Experts of a small language model.
Size: 12 layers, width 128, vocabulary 5773, 19.9M parameters.
Training: a variant of Muon for the experts, 2895 steps.
Below are experts of layer 2 (counted from 0) of a mixture-of-experts language model. Rows are named router (the router's row for the expert), gate (a neuron's input weights, with its number), up (a neuron's input weights, with its number), down (a neuron's output weights, with its number) and show model dimensions 0-127. Each number is 500 + 50 x the weight over its row's rms, rounded and kept within 0 to 999. Numbers have three digits each.
After each expert's rows: a language model's description of what the expert responds to; "comes before" lists some tokens at least twice as common just after its tokens as in all text. This comes from a sample of Wikipedia text that the model never trained on. Tokens count by the router's weight.

# expert 32
router:474431503441513548453497570496441361513592484491392497504532467517406501524493476536475444581486494492525535457563523509527501473512519522512516513443453520470421530436336468488476406468498488517453495472553499473372476479469586449474523443588481490578601469515453502481527554551524476413596591566473486481477533537483501478437522459537476543535422483485533439439576400421541556548499
gate0:521499470458562445492419419545507596564514574495463471504493460498447469509464430540414480514573512566506546476500513461560559559442537473409503599479526433490519368478528476492437399469465566467466421454506552603496446555507593472500455428602537503529457538581528548573494523416522447557493501508582506471488529600492471518530536457501544422513449518453530422376521484510502435516535
up0:406535370553388495535477450483473471532537491535445498490487498380492451481480460415541467494445490523539486532508441458502512576526482513537543516639434619551510493501475535533512521562574552472450528492511507457577521474537548571510500506616524524512572499568551446490473432508522477551381438506386460496433509536509575521425470496407472471497468506600499402475441519446483450547465
down0:508498467579430547445519550547559531447458431505474529522571424474498530545468379482555458547430557419538467556499478504475476486510513510424477525444506544436573629390535459479444518436472522518556496523499421494433474446427527524461469518500529615485482386568480492513492511567541510561517457595485495514511514395506512593464469536544447498545476486514519546455643524479542615493564
gate1:433403592514536555510520537602520423594549597447462451445481507516562493490502526483484475500461520427556544428518502529453444538497499548517497540495579531584533529542513434516525498515508489457583453588527523550447461492441574325518463417435535504511467563396495616523556526527479459406499479450539484533483514425443527491549500471567494546501505587437547559461465507438550543555537
up1:467527555525481470499478459538499497426470558532528523491532519392579558580524524470508556478513515480589482362560456480506523525530544488543480494658491462499410511442475522497445468475489486505528539545542556479536481482482429515502513395471370590494542484502478489518555452520538425500629452540467512452502518407539457520535441421346549545530502524511588527519575432475404470467489
down1:493527576515551502530548539443463519484440521439492570511475441473423630530489478513477511508427534480383535511536573530452443450553449517486583459479572534518519435521491499451418490562576538515435456460543517415549494574417450528500541576478460397503499502502509633488573586520476424613545545522424498421499508576516588512578447462477498502514459448504584511512522580532422489497506
gate2:536476454533566493418568519465556432459513506567436467450547521461473556508517419514550522425541509446459490475473561487580487542425543538500497462491488487544545569531539531543527528532599489588419427468562594449501584448472410521495474468492413610576458445405452615568539387489576528443494456506567534495509475504479486502493474473473408610460489496525468552569527488484507575461446
up2:595443530435517451609569468428506559459555503384572427480494535439384504470460554528477531520523496487518529551448500476628471416472415564518482531498547518485441511514502539507372496545423476524591510549491448576595570511485463553450463483512498487537522509525583486508500499485511518492573464467501541468544549458578470459415529412552565438508573516527482538597458514429517436556544
down2:504494508481411478471490578482508463539494413500528384476502564409393483565553455484554478438447538517440536545527478493552584449457521473475475446453427470481541568504596519499443476512431552426626533521428446566540516578360463528478468532497540517520452419539578502573616455470546533540510551418472501415467492495445454534519428502442483515531535552564467520464541471542485475427501
gate3:531527611421512564447498480438520464472479616449470472505529495520517506416485470355469534468471500611492575474453486426354479430508476489493546580533549542570533506542424471409492424520476451563526443487470438496457461536509456518525455448439458513544482503497506510381526503445596492576521566558502497379465481506443457484429557534494560487533453523458519492473524414437471479442517
up3:431500506557521412495528553525518556434586498465443499499449447514474444540514439535521550528408481579525525440611592584462508529444539506475521585491536521546580502482566423525615471613499492580505568452492525465425497523447470526495541463391470436492497508505467433539399491479534461496545535516492455504537587519474457467553529542509382534630506521517532527524377543455507445495524
down3:496560512466538485538526414500534541511439510529592501547516535527559591505439475557495399480479492415479595524421580458458466438461601428505553505593498539484458443527512496533596414383523526565429517554527486458495493437428486533490461574475523457522490535536623442508470520528465511517534475442485440541565472572600518488538478537491552488470515484397467605449546449514546469591563
gate4:516443537557454513359493596495509424430453483462529406585458365465406514536510484497521484489454483485441498446426519445498506611491530523513521501499493526503521574437538544496479501491458555490562519475453514511441472491416476511555541464558475502544508508533548545477548541565614445571499563508561527389478595450504586472542559459503563548500568476404415509503560455409560549476535
up4:573600516409454496505474455618423372520483464503540395458453470526510426517564598473582534440509550535514542484472463452522556436559461492550462495533508433497517486534544531489542530529548466485414582580523499375459531576475450492401512547537604515522419501572507533408556509564477488541488495585550537531480505431534506443543462516541500496433534494469544550515529474423542528431486
down4:502511481508568440565542538509486463469567532466457548508442532499460488480567477446557471473423470523515474499481438433402420445509467459385553432361430449499579508527522475426536559503586482520407578466595486460524413554419517506418561500558506503521473465596507569439414501542527481526516498471456496570524568503563478471423464529513501523497501530556617465424405527478452467530540
It responds to: Noun endings and place nouns. Noun-final pieces and common nouns, mostly before of or a comma, such as -ion, -ity, -age, area, city, south.
comes before: " of", ",", ".", " and", " in", " to"

# expert 9
router:482390500432491464520494476490453470580622440467554463475534492532488513502518447583530456534510487472545486505508490579482583501507557552507508494444406559522494498470337436531504469495485501560491489471395507437391490500391575515439488450545459551609555444508491489540521550583593525452502524507449540601475468497508508407495556394520469476546479492422540561456542467457476601478479
gate0:506468490477464573486531513556533538509482629474473513535479422474464546577424474595453520481522570581526545410561530465551468517575446603482474394521470530450505629413397519501508467476525553436469475479488442468510558532499497540500456486497469598468529491508575536534540419480503378565587445458420515530472544516494482446515526423524436480488448567423516581462440433504486546493437
up0:474464525583538459489466613502556512493426456565459488512485495529584498451467478500460588622449523495408534529402567566425509508414485454518489511495494467547496502542535466534531530589429442573511498557530483559500464544542458483572530510415475480445479472560497462491540588543612490585542567464491582498415530491547550557494495486479536571460482450505494574496619481503438394411433
down0:475459493555499594560503487464495519493448543508533453498500501486469484629603601555382435508495434458493548452484588470516534502530498463440471487472519451486412501517471576493482509477469485516540410503429514482530579533454477559532544506473447429477441416374572472460582565523470453558555441416412579560428461472528459519512523504576551530542426560480501591466501458478494432396512
gate1:452452488467524474490435451448459421458577360449448443463505561422508436425464570524571540463585488497548461550582417462480529472497449459525512638478515496501458520475459425498555524565475553486499518371494450423455493552461482495594545506472475450544428443494474542405519556476449423448464516426625482531450473534408545468467518453481501490462477440529473566494453525517495564503504
up1:513451509505458503540499433481577541456408480625445506533501492553519569569468540609585480527563456486472487523444437454441536532519545445425392498427487442528549449453557464558462506486398501566471442475510448493469531498531572470551557468557502391516490541525471471440378449577484440447498522486559629503440497535495492508526436589593495559457464495416533500505479448494518567514550
down1:496559500494570504458460482444416615531468488520457437540485522465553537564556499529533500559407611470510419445433496558479519458515514471484454550466430476592590460478536447428577461543447452539464527500485437466499584535457516509516427502504399499593520518463583436502531534434548547381509420498498424510566512572554567506415510443513532479558457440459496385489551514550531502433519
gate2:493515487571609445552514396549517415571607497513450474527403463504521466450407477518481360437569496538524418487553427539476467561489505488447444456555516525484480557411562600485599454461528537589530525517523501551523492491524441571485531539557429519509489552505438523498524510499467532551484508455482469525534565520455584511579468445546461480446449564522473521361527546443537561458471
up2:460495391490472509424506481500468441538535458555533498464528516457546441570556536555530563545515499457533475482566443498476567430361507442486481494488470473516525501473530479503423521496413597515471534508487433604419455459500484505607532427425526519462547532436389635491468520616503592467510547502476433474475460522431437474440557547541552438490383479566483506496539511574480480456468
down2:509537418471465490540573544525522474572468439419543532548444478397515524525459499536530523497501471481579521491573464513491486454515498565553576553585548530494470472476583373535539479540534499481533533523489474534622556484473558579573522606524420564467498539531498590553530472527389420540564500560509497582546464515502487481498565489430480480564538549470561514529583627390514430483464
gate3:574495516563581417473429576518460474453526405505463562451506569571573464574553549532463520444440435485493474579600515516520466551470470482495446491500492505426574489535523476483487458542518494460443487444576447448558444468488471514463413582496495471448453469579556508587541532601516459494649535496531489457618511405513470513565503434447487442531530435460456543491462425465439474539560
up3:434537548452532499528412496613520457520534454552547452550476561555564543481541565498512522495486574530522484490464500470405514399509483607550500587484477553544467450483474474535532511502502475439443592493446496471397509672483473488461523465529516438610452459476446571449530529500489437516526465418408528540524459506469534512426495510573566476514445571483592517488403462478571565422477
down3:413571496492551432371412446549523483511461534472623499524548469454382444482517473545508592572558606445525545496432537504497541486511430445471576512534506586454531443533449507562548506418426481583588541533419502502524572384553465546529510439472513511529501524489537534487509540471496521547550537529469534508441465545541498464495520511540579514456497432496494570543553518578476563594430
gate4:459544516458516529483462497440518508507462424394498474440419408594494468483558338508454484572457503501576465431525547573510521534557426400481502466418532445531518490531555593484480540457413439547496587574558450437493530517424493453546616537471487563467463523512476476495515525499596508500561503489500440446643510504500466517445571481533472503449469561447508517532492543525542457571544
up4:468494452549514524556556518414502511564491537492559517519420381481452449408455583466534544497405398449481522552585567491508554513618487495487376478514504509495468564543485550476529560519608547476528499525539397480531517409444415517478440513584481514529466513546530482544480512546526553530573411471483473529483423576545528552530578511558556605508500516489550472480406558478492519541565
down4:469464537397491532473450586504558520462495437467627551495479451440463526472562557512432525472544517417507508609492482488502530495567610484486505513552567488497469533498504521550516441500537495417514510537471547563534480559449567495530582535548377481395469489531456449532411667424474440552558491508477507508572478537512429562561592514528492567459451461439563496499451507428450499539516
It responds to: Plural noun suffixes. Word-final plural endings on nouns, such as s, es, ers, ions, ings, in trainees, mammals, months, generations.
comes before: ",", " of", " and", ".", " in", " were"

# expert 41
router:494366459519517519522511509600548485592550417503428443489551549511506531490475471544514439554453498604536465507488457500584539486431485583541481561400514515479406558485454429401631501488535471507368492478510548527483591431495539464418438479475474537500489454524502426508561536522521530498502520557460532542420515563438546515481518450500421591512450440534518612459518425491459474521505
gate0:482472532541417531566442475427454465419554424495512389584495450413444458499557509502514358474547436440469473514581438499520425439480440404499403406567475439555457523508491485430550484443551541540557437534490485528444580542489470529506431518568536534546497571512482474528499538572564452526457545422539489556558466456599503486552421541490557511492557497566501502462570484466522546490467
up0:470517426452528419484514493412530515494544497526482562552559481513458477605529668544501473476479441541449478465473521466451513397468479472551562482415519482568448527533494508415509459527527545535620531537539549470552579419434470516604522481446504516510403483559508464621512458570518481415494508519548631494461542463482542540504523478567463505505562492478503478471602446591493552448482
down0:480469484525532522554536565496512475420531551431494410478453552359478463512488463390437488495422561484559459534536479491528496483399595437517484489481478478503516507477539529392474473473490500521471436600439452493492582472494423448540463496518448514533384452522486561501450438484508471480482537476560569560530414540590527518481553478550458455476640488464495463429398454498529530363501
gate1:585420513440454515450431527475470599519581504505485533431468419507432542509468428534501394482412550559591477448532468528473434525512470553543425489575473460554425381490655499492459440424443437459477486483512508561589552419561519532507583515448526449504448528557529501496521528464483556488486474419536525509505495455496443486482532496508467477465426433505550493602515448547525491580420
up1:563459536515432520484474488487484520600474530544467584494478448541527481547491548629514528534342534513439450509548466518462486526500463443545488548508454494551385394441566487543512393521506423466527507542587537531508575514541538507642503516440559566521473505422506503479449490443496582441533445562494419486528530441560505480484554493491499532496436516495470539558388405486416525489443
down1:467558554538454493392546479493504555513430559525415480574474461404512507476540458500516516539445545499508531509571562486456529484434524536458491529387544490598461417526514427517510488486476440542562572502571486470547520624521529565616521534500556535479550573496490542457472501452563650525519422419548595546524446446503531480479441449452470555434538526470534524536462430557395522489508
gate2:507521544532499525470530532537523542469562493528407493560561428464523529470483469539530514425463457467541525427539511477521455326562495508483477542473535449464534583463572563590464440584464542497435516476509538622514415620525540591523461474454453445496499458541580513410494538420482610436499523519525467465444483427462454516479388461502447509519488564504583524482487453415492557548532
up2:459594484489587487552452521558473460454426520475526552498488554475536472557474456504566465578448545543468505527513446435437481543451529485538501501577454548419503480560504517454601450434537510441544452617457486454438541396440412493427508567581548469468491518439527508540501513463456529541507591560435458466489424586479488459489527532504456553501400351503510615523541511502468500405500
down2:515418432437546434497419426519469453489554438504448559502494490444603527555526575529504431552446484454602429569510446414445595524511493498488449562552542474453387512489464512398514444564519498543519458475542550463494523576503423488507456451593489523463559463430483453463520559456531506481494554462518460520513489591497545425454537478523526579435500493604502601499450495448442521600431
gate3:503535516484507487491462549497456438445518510390509489418409488469514465422579493534540503571491453593574481417492555488518520480418473551508454585475518476566459400473466538500408549568450534450617503461476566568569436399602501509415572528527566483561538486574499481434491511423576448437468509495532532478474558443483379524477468500464457449477472507489551513527438422495492440449447
up3:484542474470527483538539542530453414571420532550552472541487548438468490507491562455514531502555518506491545579474471549589454580488551465542546515525573424523485520529530561496466436511577527525444514414469518558466507567569416489478484478549546450534455502466480542351524529556529552481557474466497546609496522397493466476477419501551496462432366520516603494367565477523551588439454
down3:493538451517463540524522467432499521514482452574454498461539413593558538525607522500534571454596489536409586592602560516516500479511444544521518523583569464598510544576480480551499438459465487412438431505546532476444465473474506481412501615512619454502432545493521658415532566480467526458469458501511454477504590433556499423469503527514460467539549482481478501481531494482500505530548
gate4:541537559451443464525582515497470498478560441589490544591506458511608471409493546466487548494599469471553533530608578503464559514506504427476520514510412478487522461499482405418564451515525568472509457532460369555484544461558527435445491432534425509474483517427482487432673524427484582487449500433486503541542486528521526554493575509508420490493475525482444578458510491453553449441492
up4:488388473556513558521526496469452477534530516502533511538455501483599505474536448543531412568508568546494544480472535517519570607400555460492495435479462535520520620399506435494514476412489428548467476486458449500553597475488425502409536527566445467428546471462548531376480525548492467514572440518490432557563444505541484460368518440530481600434499475476498521448538547493546405527470
down4:389432504489468529459550459510446491449475597583522483564435572612517386490442535515474488576458536547406562449461516529500544498404537508594474486449481485540589545521482502448476492494425476521410510439502493486471530527560568520428545536527448567445444503456605554492518472555418493532516400503529462507620483528522581573501527520498426514460454399499498546485464432507471430517476
It responds to: Cell and list separators. Pipe delimiters between table cells after names or numbers, and semicolons or commas ending list items, as in tracklists, fight records, and team lists.
comes before: " ", " \"", " —", " N", " S", " L"

# expert 1
router:503427505437500488475528572510463519559590468459528543441524530543463532505561442533489481504457500461513467536554459566557561509539493600459462555469501506483448550469441517428661452457515472509461480478501524486497563330456475526472479454528463590515554448523524395505524478480571490449513509580468494514533462635481499518500515514497344555536430468448421544351500531521520525487502
gate0:512407503391475509453420536502561548545553530517543486499520507527436563495565373654471473509565554543542541480487550464456543543511474541473415533524418498437517464409519457493478522518508584502458569427543466520469540578535492498539541604461523451525465527511470473539641463442511431480442471499438532477497545502461624565583500549453479493523547544476504516552480505462404595507536
up0:559495495583405497391544498507485488431544421547422453426494532558663489603576427487609540470526471505504463483579437487506535526452533419413562446539598504569480548529495540516519509485421538594442463468483481493506445487534489480539521443478537534446492627491412469451552561508550515518527482600467535531514586504463459488507482482461519512552456523599450526516488544535544490503473
down0:484499436473588541510497498441403440524541523480478423371495516574673555497510523487616577470409565528466494604410440447551462469519523494476490541518580593490546518514452490545428475451504571390513513530529531519474454477512432510567476483500520436444477529566549522469519477430600506499498484508492524466555455559598533531570534578443577494532497462454438462519518530504508529488477
gate1:485523570451527517568435503492551437476530530522466463380528482508516457529481568492472538538472584489422446518507508529572451471491483544631437570552477494592440487547577455573544452473512448512599494565506537466480481448432566564513642475649494461506471556420516446513529587488555503490526559364487482473495471504456547452562517495524508527467491454522454483466495591500427529419528
up1:469478500409568486489453467534540545596453600520504454534412508499502478507520513476483556507412466455500517492458499463498544430410598571498426525523524623523530457524488475465480545431422644520369533516506491507485512454483507545507454495418544489499536472510463532454500486440509423552555485378513569537460405473494438438420446476485590558556579443428464446518462478484419481468468
down1:503420404448463525571465512479476489484580542405543407456386557460518474487483534478481569428492423477511544486470506545512532517388504452516501498513545593525545472509385621513461549577415520473469556556413400567486432450605486567501469451427528485510530431469490457493489493453429499548490416425413489507512480522502417451469414530472532519482559564579513471522514510479518532536523
gate2:449487589497594487593525532519414414493472547474453486597459539469439498488570535510536520546459478527436433512518540558444509552485457518448573526545532462434433436451442446447537380570508489527515449545459432489562483432452490456482484575591529454492425465596483396453574475459568483475446439485495517498478539554504570467539638480510389497554522546504488546437546520477444504518453
up2:449523496564583589431522463477574541456487560568508509471523485427423458448552510494496479393493502549524560523494508386514478471521550550589500444453477474456494509481487453560495411590518593482468482523564526502446450416422452483590477486441462479496450541514483554465465557540508405483455615512537533464531449527529494556444516503503551550553469451548477550493332449443541468393561
down2:499465505447435477519489518426474403525461522496524491417493509586506470561540488415600450447428482565571494461534470431496466464531440545354570499534558489548464474476502420496588493467546484503500420478486553474511524489327406556427487484555444460460450457522572482511514502450481468519469515588593543584502513431551521501521438541475526487517487601503555414503500507510455541484391
gate3:505485516514530555467517570560484471435641568507534495582428486527535518497591388391456539439468527533454444568592551574505556501443525519370475590490483479467440509465517524486491541486588462533465487493518597532459513450563553477539521456475538446522485549513485517498446539500448501537522557478439533488588445525532511510413445576432417438476496463468595619557552459484501567488489
up3:453445452529441557428514468470464491519425501469398588492502482475479562548539587555436430485461537520515596496461523557489512545568590449492509458501488599572514526586486481569618389499504551549550523493563497458460502563499443512550420480541535439501522557498522430428418487415477497527554537555597439450467530501496493505495424506509531547540543400550433403483499543462584552454543
down3:512541459435430542503493543559464448516510474435530446523497454559514393429502451567477487577558471556536616510533517480377540488571586543524603510480477452498476509502516529434427437448593487525450447545462531523521439480450523447483562526572546527517500557509598595578535497533547414461507571593465572435436541515550534473459565442507559488552537477492604542547474436478509470473565
gate4:473474520445509518422512565587438498509559505568468511518403450534571486548471477460505471574463571383479505432535556539434583432510574625452539532475574491516562506419420554528504473481390491430450489496463495452580562486477499458573498561556524566469472437549479515577525535560562514591494488545595519500512404524565499443495504477490386486531472478455399496496531503464545458544539
up4:498461508424479491449492556512536575516592463524535528487524507468628543531531467473504506577559508522478467570580554464487522510554479441473492507554432482491430534515460526551491506425564494406511503537456467433544532591490476620603538526523549627381481528494595582516515519552455496581428516418472554553511455594452513465467485541559472581558531571418484524546515413505532451500546
down4:474439500492515474494491405464467504418545550481561450421467551502523479525452503447505545583472566380532448558516497547469474493630476460510471586386507518516509522409464604542482466471544468507383514489571432439528539522535539462586522520508535430532531499479511466502391525511497569557502534461462466491564548436438463538557586595497403491457512474525539458379533541554570460466493
It responds to: Table cells and months. Pipe separators between cells in statistics and election tables, plus month names after day numbers, such as 27 December, 15 May.
comes before: " ", " −", " —", " +", " .", " —;"

# expert 8
router:520435505515503563499585607518516524581592394474435484495524552570477437523476466497532505527457502476574511507524513515550494525487493545544495624535489499551389537529495425519583443484470435511442461489585581478451482451488534464409555481544491571478502566618504493512560547536552519415560538459442435597440500485411548418453439470525440496558457465421508490400526457476485578465488
gate0:535501508420499590492485503558545457529524473500504436420442498454520461475424507530513473510516556557459534429475518516492554479497509451402481548500463393545442571550531447477634539434457561474420494460529615480508533450548539467579501542499550522540431574541486442547492601462432594575474494539596428494490476495494501411515535602472527520541516561522485448508494435502394399461418
up0:454544518513554474573455578429555521483600515533452541472488566606484514482512510533523554601592451498398524556520470510553525457466441481467517577468557524550437542512445507588515524579523438501404480434591513426475372404551617473567558531455420466467493517520497521475468545550525472484503541450514500475527429458542452464585550508520428469523467475580482455451535550544434503475432
down0:479507497588558561532492439447504479583529532509463468482508509603507441512400571465486526504554424429392574514515476484456521474536495440492520547540562492530463548579522566548568511519433493512601490462603527540517498475457544478496540563480503474446606408524474451533558496524455507572571501453541376541496535535435419517414425532494481456374510485481463450465464491539420546416424
gate1:547516523540566652541471594519593511502520552496522508547540510463445527619432494420482503471461494543393429493516483541459525520470441506516560519467413455436499427513519448494500447433455571618532525428422527534474461471510550510490494485552525541462524506593469546498541463423528525443577472433515492421593506495473392519576547500426468458489463407417525591502545532528441491530508
up1:514481485442498540487491453460468477546488514575462488409524520513530498524452557476563408549425585525455465526505548541524587484413549509417540507452469515530465616509513545543488469412562519487548481547410516479573381483568573483589471464372570525488479432627488548554429453484485449525499588563472507504479544534500551547415449543474494497555542511428536520484424498459485396536441
down1:573498514464511533537514491466461442547503419664538519436410498432405582613470512480584534498535490482511518483532458536462445520406473513501524449482498435563558535577489507493434577449558482416582553470454554496516470509477539551537599543543455491574468499554554498556452413472441453540419492567433503499490531502505487526570546475597479550443456492476556584471539454548428466426466
gate2:371577457532493510450502483507602650604461482495512510483504502474523445432485511539521485468417508550446543430476521538509520630445468495549510532521554531464577489499453478541475472518479404500416443607406447508468480447517505463525454524531501527495496572518459457510533451504626454508508486463435489540505525500420502436430429477403510565428502446394570417526475466495445537506444
up2:391404395455483488518596514491449519481583535481542509410546508488433532563448511605483495432530477497435454519514489607570507564486502413484495557569542437421546463469479553491499585486538547469492461462509507484540506575425505580481435437508518411564454517541478522466440515506468520475395520627543447533554502468484404502463574605551429511426536481503493496566571475497476516497514
down2:518457511438542436421540430503481433530420558584480458481506468589528518400602537409459520478574507449459529540558481515528481512635531412451415476472497380471519486512490537502507454405466468448505449436490464501503432552417482491452446421477446523598523517494431491394493470530501597493530491553547450468506406452523594468517487558549550472541462454562517443491557501477545480552487
gate3:514529435473449552463552426511470391525515432521589471507601570513497480479374513438444496477593528489553441525519536508514498549441551492550485578450540427520462484585517622415550433516505532500520473513517559567514479487487489473389434542608491428496543575525465472497550551487461492579515544409499473543522449549431468450460510561497572502512459566508462506389509516448443427586497
up3:446490417444573651521568490486462492465528539517516511490493455451428495488443576434548554486469430538512558457542446444580525504474468546507497524551549452532431518527496477466598526466544524458487529548488493468551507476464474472493425506661525487516590566517525440505506482466602484562489592416495474433412456533587438563513576473499624553478537534430522395513560487524519505537453
down3:424603441453539582408512491529485478446494492510460583438481557591496420582448456528486537520534603481422527391518542529508530518487482520461444441490529520522439479547455536551472521453558466479516497477469571563539532521550448588478576517597569520604425520493486516465546462449489550515521618481551489508520495532537438523379535661445540455499447458449540466452465491529462503514516
gate4:540427570527506555470552584503440519488490464538493529516526475540517547529459381602551494497549525532531497474471606512503471517507497595453456495473489488448430450576444503451517447566494524510470455573599479526548479431580491498446462474480480508528501564438475509548464426437404530451497590477507528505556451472534566383396543477482414525460478606511420408409556427569433488466530
up4:501501493556524536521517559476541411663515506488454463558583494491474672545589479562502503509563566486510499473539477603493458532469471426476568488530545495519583452447379475457445499517506522531461526481530506490553504522485485494547518469463486455432438421509532513531479597532458478524463536495550520458408468452499454433568486553499502546605526577610510422524557469438456554436578
down4:487393511480421587479498565491542578446609412492373492545502501484439513579503556431430481476473428541458482533451419512422601534576460419536456519506558494541566448439448525441474532409555494427441485478501557476513515500488531507441467480583414463517442490600496549502473531514400483535494447504545541490448507432562481475405494551448522508551544503442531437537508423478480444535535
It responds to: Table separators and headers. Pipe separators, colons and header words in sports and election tables, such as |, Years:, Votes, Candidate, Date.
comes before: " ", " |", " Team", ":", " %", " Votes"

# expert 10
router:505436484443519543497477502536505433526582467469492529466486519520473491558563423516542456576479523490510484453496447599500483516505587515570471650472383502463451506413358435492523493476482474540447536488435496488392513515415504472443488424499449494610526477497438444531469581632550532460590521518457476566557477531442534480466562455521500474542477432529510568511538452380554512523532
gate0:549506532531496570572483450501426486572440466483427473577491533560547533501488579505518562447557569490582544497590457460465528445443468509536449564470567384518464422424492537565441594515504509489498509473462453444358455508520467490453449468568381419566501518522458384484483548476467466475495535455486549522479406479498392498467547470549454455495468500482489511532471449410554408453468
up0:566437493549456470535548481423523482509487509528461502543525493486465458432498482472448454500494536517456417371414544544457486446581404508515468445410545465510530501480488522444537516536541470492562478541488572471567433453453426605583502488517516527482446443536553613412444618563485538433447426561584475528489568502548433472522608447497414541516518540490417507527496487551548527505598
down0:553466483506537377541409522492542554592448498463563383483555479464444500497622469490479499584538510613483591482519495447539492530510510524479588550522524419434489444536487486457473528479524473525468544606481534522480486544503581507512436530467462575515525531449446513467526518521520459495474541468436506513423548551495556379561519519481501480420532491469537412545340499479391422457546
gate1:454488522517461450493543366426488463475480439469608504485543442587491484462547498578463370505474437543439540458584514440433471502506509440568433410502479521403534560480542479497466497472528448566454499524511435518558590524476504540506578502538599506522479480488449549462498528610405530485502444541406473542529480541414542461465585526537539391511525463463473590515529571448554535485497
up1:527454493457563535436495492529583457494585450584511497550525434513507469585577490484503497511581507474487484453580546456484363504617498493527492556420531452511529488458494486504546449643471530512485518448554494463640454448485522426438469551562495525538380649467533486499520491530468500568444448395506411545527492479534462493523460502511542458563570531448468503459548453465487530559473
down1:498567449454500455410477406460488417519466430523458453546443466489536532503392466504614508406572506493509486481539506543557459448501578519526472405527437543440437428493531513509658509489490473493488480518392473445412441443504500448463545525495458481562450448502502446500421549503484474509560512486460430460690511529503507433492496510502581487490469445410478482501484508501548586532462
gate2:481513420368464531487440490490448525491555475565503490529540448466535506528488617453487438517567521472447545451521475471555464443515522586536479513529482461519462465457432468404450485527458591477456532520437487520471573483439477477479418462404521440645578467487442500484475471554514415376519604541504411509423494475451519546451532482423469482429510499492481407431524462408522482433539
up2:596545498620427615394499486471466539454494462455495460542489469427470565605540455501589519529476485525473527499481481509456463534516489461361558508501447493468457481502436465558486493474499505555508444469541462596431449549523537529468577503480478456375484594514522505433572496466496508450545473414521473534620562491431499530490571439553422475447567510483506468487529416483580568566489
down2:515439517466567571491435530525556516441476492586472423439463438471506419616515464557550571475430498502519449583512479427550470507501458603472585510541553608507524506464543459495459592561477498483507505578471569509505536570532539473509498477525503482525535482477451540423508478460492504458511461482555596367516470467495609611455536492591544488448598611479450443507456493463458421515492
gate3:534501477546487565459538452537490463515525540518493459567562359549521529449484517519467516474529539558501511439507538564449552429566600566492527456520419512582533550573503441533487395463502519548545471465487496472424525491479497609431541403410559530497480499462538618496556577560597478447623551542488446489577479525477512504475568452472492577500521503510538524540492441404619484515531
up3:453551548481515371459466467517520529445515417481479492524471508489464530510487489494582531367532529467423452498539474470491567488479547589509479589501427493540559467540487476474496464510529432487519524427414532565489485561683612520472477497536510496495484467540485452558494554426402498486433463414550509602506473534584502508559439411509509542447503519496516415440473587470490438537595
down3:524463482546466455569509475449454467444505414430517529491566407660428479604507420529593434437558526548575543446510546485445588456438503553505474474514510516506413460568452508483528480486447511426496593456505513493521546520485491518467505461476565502437481493476510414476492461436554519562538491469505596461514387424499507497388487539441514485616435466577458504455526528477502471503407
gate4:553431579405441497484541503421537462439426526552539553490462499560522490550496487525501460539491472441456497552482509457469568498461537485428480478555613491511478530531405480589458466497505573424442377505500512493429561496548503502458427585502438481405482460492478476497466572507536435443454489542512467576469439473423433512386562461515555499522406486541562575457562465344510499522529
up4:557465455506515390570524471496528515431546494476515530457464533435516533530508482533432536542409485484436538406518588458514496495488601560514551463557490523538539481560444503540536361540539431572440559615429480565468420534446574488560480435482515509460520564484459521559428521559521500540538435507615551486504560439493579524509438440424446484525466540453490560500496507435452538602577
down4:489520507472420472514537453457434478510465473567404464500561447452478461477531518598479485478514560532499429396538443516507554518509467515551515512413515428475490448489419493534514497474574587434587457492468428382535426466412446545528449503546381410539536510496512491431494480420471434513486464503486470452517528558590521499509489484538508441489431448434432468547450385539459541350473
It responds to: Abstract noun endings. Nouns and noun suffixes in expository prose, often before "of", such as legisl-ation, equip-ment, government, research, mort-ality.
comes before: " of", ",", " and", ".", " in", ".\n\n"